Weights of a small mixture-of-experts language model, trained from scratch on English Wikipedia.
Size: 13 layers, width 320, 61.1M parameters.
Experts: 32 experts in each of 11 layers, 64 GeGLU neurons an expert, 3 picks a token, a softmax router.
Training: a variant of Muon for the experts, 265M tokens, 5567 steps.
Below are experts of layer 2 (counted from 0) of a mixture-of-experts language model. Rows are named router (the router's row for the expert), gate (a neuron's input weights, with its number), up (a neuron's input weights, with its number), down (a neuron's output weights, with its number) and show model dimensions 0-159. Each number is 500 + 40 x the weight over its row's rms, rounded and kept within 0 to 999. Numbers have three digits each.
After each expert's rows: "comes after" lists some tokens at least twice as common just before its tokens as in all text; "comes before" lists some tokens at least twice as common just after its tokens as in all text. This comes from a sample of Wikipedia text that the model never trained on. Tokens count by the router's weight.

# expert 27
router:490531482485455482478541446537504563535441504543534546486471528559470455492455474412568558512476528481573577511521500550543564496461570497517460442526493454520529552544446531512513524518507465474453495513478408478483549509494454487476464495532507517521404496480522435501501555477597454527479469465553539484434498431436444496526475544485443549490531572480526484471458516495481476516476535483500510532512555506526492425494524527481533444532559500478439502566463461513543499532563544
gate1:556455517457543497446513421470529490474586569424516579509506474486485530525518512509520456557529493545528508519459479545471513450535506492533515470535416514477514531428485475524521489501514431492543540504519527550468458513420518483514493486476502503514503447416409470561407514536445544469547441442471459489458504542542455528626475461526462511514557454451528411419456432551504456472517523514487508546568482503502465486594485492501378552514504489468578517577481525471402522522448498
up1:588471479515556483436478456488519489457545564456492603558455481474477524465485453495524453590521478514495539482491495547478494476523495475510562456453461535482514483411530498552502533496547443490524524513538492544487542548439558532481492439501489512477541468408440499534407524510469486491507516439481482503465503541507493501593520494500448478511583501432541422440473420538500451476467495478392510505571492469463386446560505501495438525566543502476556506551488528459451516515491498
down1:507540432516471549482588568523478457503556548463579499504534472516507506475474464536509512537485482557518506503484533498459437493472489459558490451497487468430559484472515418550499563453529520543513549553555424567476429473557592488556522465497490479505515490552443467491535476477513467491524581450554555552469501493515612475507519450525487574450558548501462491442452443489497539467456503597502518525483485486503529427510536524529475567548484440444443424511503503479490472486505472
comes after: "°", "′", ":", "″", "–", "-"
comes before: " |", "°", "′", "″", ".", ")"

# expert 18
router:532440605481466465520474513450514501462535532487519476474453564467485492513490501503479504524526563526491419492459544537518416430366503553489492530473548511482430500510519511554469559495478481490534488531604487554527537475550455511528495493470490491466426504557473531553576507465469439540452537457450537483444532513509516492547551537568560455529510469490492531443497473460454528532488513558511487503447516500534470440507566539508589523487548479447502468483526513508506555499558448
gate1:510553487562520420544522510525523538456451502503450434511463503489516500462450538470526563526525583516456482513511498483527515471524572520511489502518501519602530509554475553527583551526471439509567499442428588518518462543446509540491536435497488504488439485519481548511540456557495485425437514470523514452485489519441462524495511527502535510570493488464418500468499513478436517536437568432514519491515470460496464498485537478571527489479517469472507509460468532515460540567473502
up1:513462505475514477567556505540505479576564539488434487475494471483411471435503592555531467444508544499517497538497520488532531532466528467532481572410511548437490438539487523602530521555460454478565526501532482533421528556516543490593473496518509458476545514459509489579548553491504466480514520476462482494512494545515495543534552477497535523482422473451512462416445496522540440541460521560548531520466502517523437503550485465501502568443515481482514530491563528465513483548474542
down1:486446461542451447461488547494488470554451477548521575574474490486545447579538529496499414556480486408561500431439560549472561461449498562516499544496486518463491444490462583356478489456503526505550521530461531468576491529509520449398528493487428526496510503518465433468568551525501488536471498549548504519474506559508485492546505440538542480511458448489541514525497457563535528552439553541527529520551450519538479465487484530511427520542470514475461466482507486497423595487548567
comes after: "\n", "==", "===", "See", " also", "Personal"
comes before: "\n", "==", " ==", "See", "===", " /"

# expert 6
router:453470493525370490506557432494529457524524494451514536467535506519536581391490552514515455534491521541562411500499530481511502531481496506522481490528540419382456424553514421499509517518506460481516550500475529480472556445493498494459520488476470563497550511525483532465482490480517490423512498534494465507529572438487524440509442489597482468493488415533526543493541478464521493448496492579485474441536502517539476526492443494545516428502391437499531460451483452526529499526502490
gate0:494481468449528483510453550478519440469508519506489476462538581473504491472524443446569459532467536545480455463603620532505504485490476429523483574513504468525494502489456465381512448522510466517504457514542487522489586467480458567536485450454487635482504551542488442477510545553487447509487536545423490468471528524509511506475502439414555479479507416541533435500525533519507492463528500492511548464473574512518522514448539496524480492467566513536532511444466471475523540414468548
up0:516516522559463507494469485499493540502477481462509550512475444514467509499467510560411507526539459477506532544433430490520501497570495537478519434464496559495511538516514481571506553471493503492503503525483496521504431500561515453478475519483509367537511450434467541488523413452493549474434516473541502574529474464490454451527507574560434515467452559458396592479498489478497460584466510550479447497486436433463474567515473484482508486523463497504461515579526581475475510544486460
down0:490401535536542400495534491513467434547525531537517559512457523512566481490540497459515503554484468536482471483515544580528485501542485547461556525518477490461535533466466485542487516497480450518463503516480536523534573442582549520542558478463464499507484494512573478516530522433538508511555552495572528538516528524467431444483503524460461453394539651475504524526470547557416483511483528473528473549522533458569514439517503529477472493505546549496574473515515511492518502536471535
comes after: " ", ")", "%", " 0", " —", " 1"
comes before: " ", "\n", " 0", " 1", " 2", " 3"

# expert 7
router:425460580546526484519551561528539537515509477559456536468523462593452475518427512473486507502528554577565481454507470506528583583510531532538506497471384476539504529573479437469551507485448476511491525525505532506518485460442503467513436446524487518573506499452539532462449506536478457483540525550482575486568427623521529536454422533466536539537448452565463503510531403537535494435561541460547462484404445506581518553482478527519423497455485461435484533510479473529489510478438417
gate0:526499463444463512538513471450447517511443500545481491399528503505486483489476389488494548534513509477512466453570430531526464561520549532522577522512469514502538540554469571463520513550546504562465486505534531476532531486525441481483479481481513572459480591542558444556576426501505484469519494469467552517539500519478535465496514524477458505432471511520493489476566453428440446500517522483434507510449471453523433514536486463506508525459514525499468537499496480508556459452416509
up0:506493465512494495504485486433472491499543504536492476556534441491499525440469396534499460511444449479510416466458454462459520520513532469503523511532548500476523508516482429497523550492534553466553451439505498447518432460532478505561498452456504578459523552486470439534585502497496466477465529549557509583543475519433465564475489540443476514526523440485522500456520425463491557527473491585430541545527493529551455459555516466475563445477532532468505530473476558509550540500494509
down0:579478494515486496488395439480526549532468475491492419470532466508444571505475538585508538459492468482485504492528454468448508509510531505438512537476540496371473438510470461517520546472475541490481489561586482534493489539427468510433517498515440522534539523561527537482571528470469520546562550474526567571437533474509516529492490494500531504521489547531513519512518524495515481489548489527529416462542429440505504465521524475545501438522487471551467548460552543435496483541444461
comes after: " to", " in", " for", " with", " on", " used"
comes before: " the", " a", " his", " be", " an", " her"

# expert 22
router:418505472604493496508430484496496526514433546543534428556464487449492461498511599484488512482465475404448490468495566473526547518524484539475575507511562497498502562434480499460511534462455543477487522499461500527550485442399554466541458479487488519586547475490421485512480489507506505450507541498471488497458505504550441454549458465563526506539458481512463559520500517558572569454584501496474517589527415457536552546515555505515493485539498446478536505418478524459486484558457548
gate6:462513422512542516537494471459490443403521483515521413463503459465495529482483529462455517482527473480533422505422533460499574520528513473460485551479471532508466567434494529531557533516468464549463458439483454476495519550427454532487482509505486476533501513472512523462436495529469494461481501515463565501496465520525506513484506567447530515468460511549445472521535501475505476499513550512595551487541455517486598531510534526558468493537561502511558535541446493489494419473515515
up6:489498505540533497550518511475492499471512483591461469423397484478458533527500509489468534462497503520484485429365559485463551501492489497511495487477509528544479546472480480498536514570432496500515461527453492511492571545506516503552479438463483569525447463470497533504419536446480525512510471516481573536565484554504479537463455509463571461491470510592464490531542516498480496464540503532587500448503489480510568563481503522518473496476509542505510534533492504531518435506520475
down6:518501588582493526432470584491517555457536469468506489529536560474430547529472492540505488505497462432503449529452521501469520540494488573503459539462480470494587518492497526429598470483506401427477537448444589524519510475564545482438485520449459437482456543486472508456516535554471450504453517507522431521530565607524503540463468505528546554491557534503412503435552523494365470522494643483539482518494497425543480502464513480505528474500542569476488572477495542494459488524524515
comes after: ".", ",", " that", " but", " and", " as"
comes before: " the", " he", " a", " of", " to", " it"

# expert 30
router:420429533453464473467596442495525504548505525520563472547545480480506521382557529508531490503549530553523377531494442506468477530519537517542513463498504488402524419557485478547513543481462481516507460458499537475520530484510446518454512540464496478549521547514511629505510488411502479413483495570517578503444562453460495467510546506569520551454454453574535557517504489497460498448479468514490435463469500525520552516457467550454521504558478489464480477493523476504497531454461561
gate0:555499490491494506473476519530476548508411477514528489503501488484554462469561482560515487519549523421517475514524466473490548500523467560540458527476564552496489515508491506443512444495458511461592488578422490486511468542459479517570527538501512469540511482496515454517467413532483493502454572416492530543539552469472499482443458582485560513483513455517525417513468471492461554520552520506499499498592443518414570560476518467483483532468529549452517469562494528496409485486473455
up0:425539470526479472513530489509565497485583488490489436475515467518473540551486505456524485524511503539479586486496505525539486477520543453430554485567431468513550491527527504571460548488542488541425512459530520526473517440519510478462483459489456530457443505499467556464504569519528531490510435587491504464518488489509541479549531424541480542550492541483511578494483484508570489469427488509496505477429510513577458396527482516524561483507487455550471547447493485520599526553511555
down0:487479459523512402532470469457508571459512501490489514487533413498490520528527521495452489524448494464448420581476480504488555562511346549554425499484500536548519534446477526457538496532463480484592459515449480525517493475413476449427482479463506506524484451494444471438478497454563569506459503504482460483528513426435492479478547515535436481469545537502482505462489570453523555519486572529541526525455496479489458469534513495525508507507531497499497612502375538444484513564455465
comes after: " |", " ", " 0", " —", " 1", " 2"
comes before: " |", " ", "\n", " 0", " —", " 1"

# expert 21
router:555449463488389478456526417525513460524535570551452430511512505484520500476523550497523413432478530490509476506453486447493544518475465495450462480418527447557491582564405550557478477503521461568491484495566477482527512499452495468459512589485512538521424438518439515486432491427512464481502492484475552429452514491483541501518500552498481557450475544473507504558561503519547468465459485514515478421511546499504532433487502523475539433428550466503536511514472495460511568470514442
gate1:572541455602470508404590521457406433524483478588530448392472455480522393527505489546429495513512532495514508506560568469580454423512561492512514521475514546475491488449504560487450465451462471480481485530514521506511497498496490485473457442490495492474516564491466474480434595425593516538470468588463504503488522516481513510449480473506526533575475501483557501451478499419510523503532457428462494489450489488547462500581541537433546501490537506496458521523507510496555476475535514
up1:542512507520505515427566507483478490550478463643521481403460431473491493519484455488482491520523485487506495520512547498479504484571555508525492526465469586511498480455468550513454464435472508501464494456483474474536481463467439456463504442515503473443516543541514534507464554412517481558520411516490497529485511482536480493480488507519463541565465532502500533490454467438464491489497494488439469497465505499567408526495549489438567505485554531509450481495473456502519492532518503
down1:594489476535506488534466489542453464504517512536521526518519537480550495514559451535527528483510546440431534499549504508515567579494533540448484435517576497522489488557499457477461516447564592512494600511527423521515487560493461471491400502476481495491468537423480445540576541561549484513420490517519487509467475436500516500529557527522450533449527522503469443470478431490542439493498542484518503498501609507494493507496427507533487430462540521514507507567514474431540505480548491
comes after: " (", "–", "18", "/", "\"", " +"
comes before: ")", " |", "–", "),", "18", "born"

# expert 26
router:498373499525474496494409486519499522472539545475556619562525438455553581546552533542444524438487414517621488501476439514480491543443514482506513436466471533434474446472461508470478535509511516521563522514490524449509477480484470482437495575508497460509482557518497461480537480481490489531524462564439476436508570408556578486535488517421560540495514528517521580528474481488511492474519493539495449447503496525556510524483533447480480528537515449461529497492527576510457463468513558
gate7:547505475478555498473480502456506408480537548518515596446511522493443517598493445511482531564469422581542569461569477481536472505604535501578520560554544472505416504572414492506513450565461543536535468484429513469505490485517514467489522448523473561531562438514504507483473547530485521452561450412425472558526546497516483525548516507465463427504498477491577551557462439479512421413495507487479521471532509498461472575495494521542522447556453559529477542476553465537507525545483517
up7:521555486444507437484498525493522416460460565539461506436484526487481514570519446463497515545485473520477529455578481442573454511573507457586546571557514467550501567530488493524505515577521509493556439450411467478482532492486481492433425460530460569560582504530548432490487579494572517463581519499467484521497503460521547555575437500483455483440488548507583570524455514488538459474467525464478539441565533521501441556547541565530556447583442530547512525457544525524492527529528517
down7:441412511530492506477422500493437546520473471452549596511488509499574472514529523458485536407528478530568528514515479523462489492388453420542508512465472539499492492530433564468515605560528484451467527466461483435440519498501496494419478522500557510523528526517515457510586521440517571535486515571448506520464568501541497504434524560505493530506521557461518521444439503511491587452481504503432499485509496485505453542540513471503508494488579458501474474497506520433460488431609564
comes after: "\n", " |", ".", ")", "==", " ="
comes before: "-", "|", "\n", "==", "The", "==="

# expert 12
router:434455474463461498509535467480553456489512531450545487448441456491493448548542504467516462502486452500450449459498472545502504525565536526487510521554423502548546464439492487517451476505451540509552492472434547471545450462462533493423552478509485561535546459524510582494508463449532487462499543583423452463439428482497568455627486534447466434518494392486537512528477449456468509479521476411521511471519510483456510529450512533489518540605444544472542457513532474497464423477454547
gate7:511487525534465448504501458442587453438482498484494512497617509547442478526524549454524468495456510606462476511522534522450515464536467454608514503553515476519456515545508478502500463473521549510461519540541487478537532447524480543474487549427475458512481531493505443526567547588507509429492497461588522465576481464474460531523517477518490553490556501478454499439516529511580460464475527446510542440493504518514537488564505484549570500495531469497498542523438531492504521563510501
up7:490477497519485430498512485441606484431508500514573521451563566546461480529546509470494487471450528616435475532491574540426526468542454470600473491549525479496463461500517461473490478478520567524472529549491469476544531473544481538486500576423491464505492501476461480529566549599494480414470539462577496479550469496481510536537518470490521490485563460462484501440497532517576468457502488449532544499474500563503564458560516447515539512533520488507458529508424521494472530568491519
down7:424509477516473501459489483472576555513514510456525561526589542581489493473502450506461451480470473483514506482500497503505592481528464501512482447528582547528551495536463533538423480584522415456446505468548493513458451506471560533514461569475514470410468450467550540532579508385501494523533497548462459530506494448405460509551439468505484479540560594456507558471461515578538533543437470595521482495555503538515499544507514528511505414530486558483537475542433478548501552441567444
comes after: ".", " No", "S", " U", " 0", " ."
comes before: "\n", " The", " He", " In", " It", "%"

# expert 25
router:489448468480467503439551432461537470498530512442449507546505552485503506480495535499466403550497447547517491515498429536405451544576508538512536473573433466556504527396561534487563495468505502517496554481491508497479444500467485526564525546498449510578511530464478506453464474538483486393540422548407503533485462540537406529566468506472460516502458467494545492511435447513490439458470552426481505482564500495498541444502438476518364581423496438438552494590485531472460479474472513
gate0:552492473417478431519528463584490532485499501462582466493551455437493496442542559453440513531516481431462416517522473520483539463515496529551523490540550543459550539509565442473509529493497432480475467494446493411502509440443464430493569453447538540518534502536458535480524496536444436468474501516522504477506483475535494430496475535453543484506455471494511521502452506459518548488499563477483455528499394519535530515531516530493579514493501500487488456477501422535526494502546610
up0:457527521622547529581455498440521519492524531545449531454436522538545489540493466527509509403460506525431522461461537528434456508502524501427494462435491523524405491464484539460483455512486531436561542507578487544502517483497511502520440482510555482471461496485531486567484485467499550498552512530530499573533513458540526588510522498517460509507523545532479464519561534541490514466534388469503593439505581529453487476502513505492482421555483466507490541481461510496533400494540374
down0:546464482501561481423501549525487461611506497506510532496543514468569560475512478508481486480497496460440495519501433462507500529457476473500503567451494546504471533573457413494481487431488558488502541495493508481505536488473522465445587525501507464451542535557518557511529526516474507441504497470485453495556523458522532548508443462492518528463587407488432583516490570554538500566513521488491444502470468543522485538463538533578466474482516562511474504519479447530511539537492534
comes after: ",", " 1", "),", " However", "s", " 2"
comes before: " and", " which", " the", " he", "000", " but"

# expert 11
router:537532458530390472344569458554519506434419490536542466519473493491512472497518536491474460562527495515519492487477497481584464522438501487470499456516510541576479479454431518469550564467548454524534528556473483460507476499494479469528575523508538484527491602479482495578529466587567465522540478535489479470439494446453540503439520548493543537494530536484548512499508480483537493515500554472505576481525503452521513469544559537481569534511551489456468546517514478529549425468552588
gate1:491491477451548532483517532531422478540501520479492457529467429528544520514429451511531543499452474501512507507493554487492516504456449456464535504471554482515491509580485522489539495500542416457498512541535528421481456453464556487447490542434497551530620572502467450541524527550541526447481430408444510515439510486490496485465536478538550497515471478537489503511538523517477464472528493530564570534505492502550537491521570489478529467537530515595609539454446507463551513522574564
up1:532446515539444504481543476552471489500614521515429457471511478443473492456513562532505398525534467467503484549490552487437551497626580475548516557466507447475521504424565506439481502556616532527459472498511481514456498440519484475522498544577537491505510494570531494503495510474511460510496520551438530476500509528568449502523544451483556510439486487498523427533562564469450565540444514481486551492502556529470535541543557553454459477461525497504546447484551502441485566433558496
down1:477548483506560553482556476461490529520555482528465449597472490516457544457563487448525532478516574479518478482449519538499499460464423538458530458477505489527504458557452507463572501505517439455475503511446494416450532518461616523467431523491464584565457463529498538482525504469549588459480526470522490506478432520486596495578481524542531503484462480558489481481512460549486488503575497487507541446523474613511452478511515539523565526512463428484528424484519453486582531495497521
comes after: " |", "|", ";", " in", ":", ","
comes before: " |", "–", ",", ".", ";", "th"

# expert 10
router:511519453547509525520440529522514549508496517545497494481459510503488540506515512494403533507511522457447515446519407522407464533542469482470470455555534543475481462471515484480555517459618585463489496529555547478479462505425561556499445504447496544520512554486575474510489502435516516470507519517524565558469533414508436449451487563455554515521509523463524430520529571549575557479448509394495562499431524564491545491531495524492532535512533534493555523556530548521519510464543530
gate0:432457508460612540503570579539449507484571476496485493440511547479509507495485469421480491501435552503446498480473487494576481426494504527499539534430542465474526560574531542578534463526489510472508551413474497505492514531496510527467545548449490543468538483501509490519521491499446461422503474449488491496460487513465561447497556461561531534531484559453523470478524505572472554491544536583532407489471533456472456590563432458383513492438478567504486445482426554506530499489538487
up0:428496540516581570503530522554505549516498505512420445481523477503520493505511503412509481491483541432519488499466468399544447450446471512500519500476543507479545568543515560493472485487523492473463568428536524519489461555463466542541538471430493534588532491530549430537484564469437488458476452482501503502491448492463539454535516473495523557492461585456465491533487492561496616529520525562481449518490475468503444579581487436414455489449540466533509445495439543484521543503462476
down0:442568462534635539567453558489569555496487482428519434589515498430525445562473513517447466492527517437427554493464473474503438430541549498462525497501553537464489483496457511545458537523547523471424522510509470506502449451558556514505568518459476500496596443488494516536496491497513574515511447497457492548394491541538445509484500421467543513538506549542516473441388431485470503459462480513481510539470508391469567536535515506491472499561462440450468450522536533493550470536493505
comes after: " a", " was", " is", " an", " known", " sp"
comes before: " of", " in", " as", " by", " to", " for"

# expert 28
router:469503602548466503482570561545514553442526499519528508416485574475473473478553537518508490521496544605506410479540512476447475578490521511485490495451558480534565482477507474560533514511471484580568508342531526517518499500471419481518552480450472491535449489500532505512548507546514487481548580572559557472535503477476499543468460452502532512490428466578529474502498527402512496521529541484527519433420426530560524514472605473480501471493476485443455505459552470526469449514505503
gate1:516509491471426532491479464474489498498478532479489497545566500506561599549471510433451468569513526464494568455570490463490467478481424498383523520472565512473532498541444524534418516555440500449473533507409508502583516487505535555494545540576506508577575475534585534508479481527485452444500427448532500546481564490540535499472546444545435511525545546509548540501502543463385433518481517508495515517504433518486504443513490458618551550615514435477544528525505515446431513508462454
up1:450493502431506499525536561562479501472499486537495480418523535529524452480448514433441456517484547489539493563474447454511514510483465494473510508466579536396467450505538497494466492509416467480453511561562482494565520418473502472564472470562494546533570536448554513493508488513478498462460523529494499497530431564482490533408520470536451442524470486486522545496468459520485422521543478422532551480490515566511484485517470474588508538536496441484496490531457458457518497545520412
down1:520507519406538500562442595545489489496488535599496479475493474460533495516480531546477502429581560502475397492458433536443473539510461464496482491511539483454442526522499430521441461467457524442480466503463531515528484463502580472483551520493483544486537495410482520457518559468548466535492498450490499495506465546524498468481557508513477512479539552564501503462476509548533500513520481468577552488484458497587517521458460465465426501507466523509582481571481504513515518484545466
comes after: " of", " to", " in", " for", " at", " from"
comes before: " the", " a", " his", " be", " first", " United"

# expert 19
router:493472393564484485498496520470540455500456468471491529571473494509488462528450474492568482531492464573553562531455455495466513457507482500488522555455524504511518602541520457504492553483477525462492545554467536479487540459585497438472449476523528493416473481458561546457439485508533500461500514463520520485538463513490526461464460510555516465424470604531480490511472467526551527497516498450506504447531537534409499410462475478507519500496477499478453497520530511400531465565470581
gate0:543512431481523511465524522526504497530472446556559431485541444485469463459475514508431545504476456473463522507537463547446487478462492466472533499438527535518531483527517413475565520445526563432477468493535489497497473537551566520506451448472523442520527532461485460405472528475549517535533433462474570488500487549505549497485457545481460606516479501436564510571442499476503474475499432441496428469497450509514433519531543547577480451511421488514486568547519609517487520492471518
up0:518491519518430485466484536501500512483526522471542557531462557489512520474499474502522496434506519464575516474449511427540559531576500530536583499410546481500547596493472521414499524515508433483492462486450613540445408516466440484461446503507485483501461468532471443457537500549551503444512532453519480509474490444564458490560506463516495423533499559475497470444510541511458466479546509543543450479472487506499463521469587539527531474505454505535484522526448483502504440510497468
down0:524481486473427465488518437505548471472553489510548495530499581529420533457447508474548448487507484469522454478555490530577545462495486501495478556487498437513487471493577531539479471515500499477498496503455497456508500583544520499470407483426496446492484523440514484540483537447472476557515495541490496402481494496438522547427453520510471539470503500493504517575506473460469545434521555511555451558521537517570499498484470474448480527470481520541492550538490505505587495529522546
comes after: "-", "|", " •", "yard", " his", "'s"
comes before: ":", " of", " (", " in", " by", " for"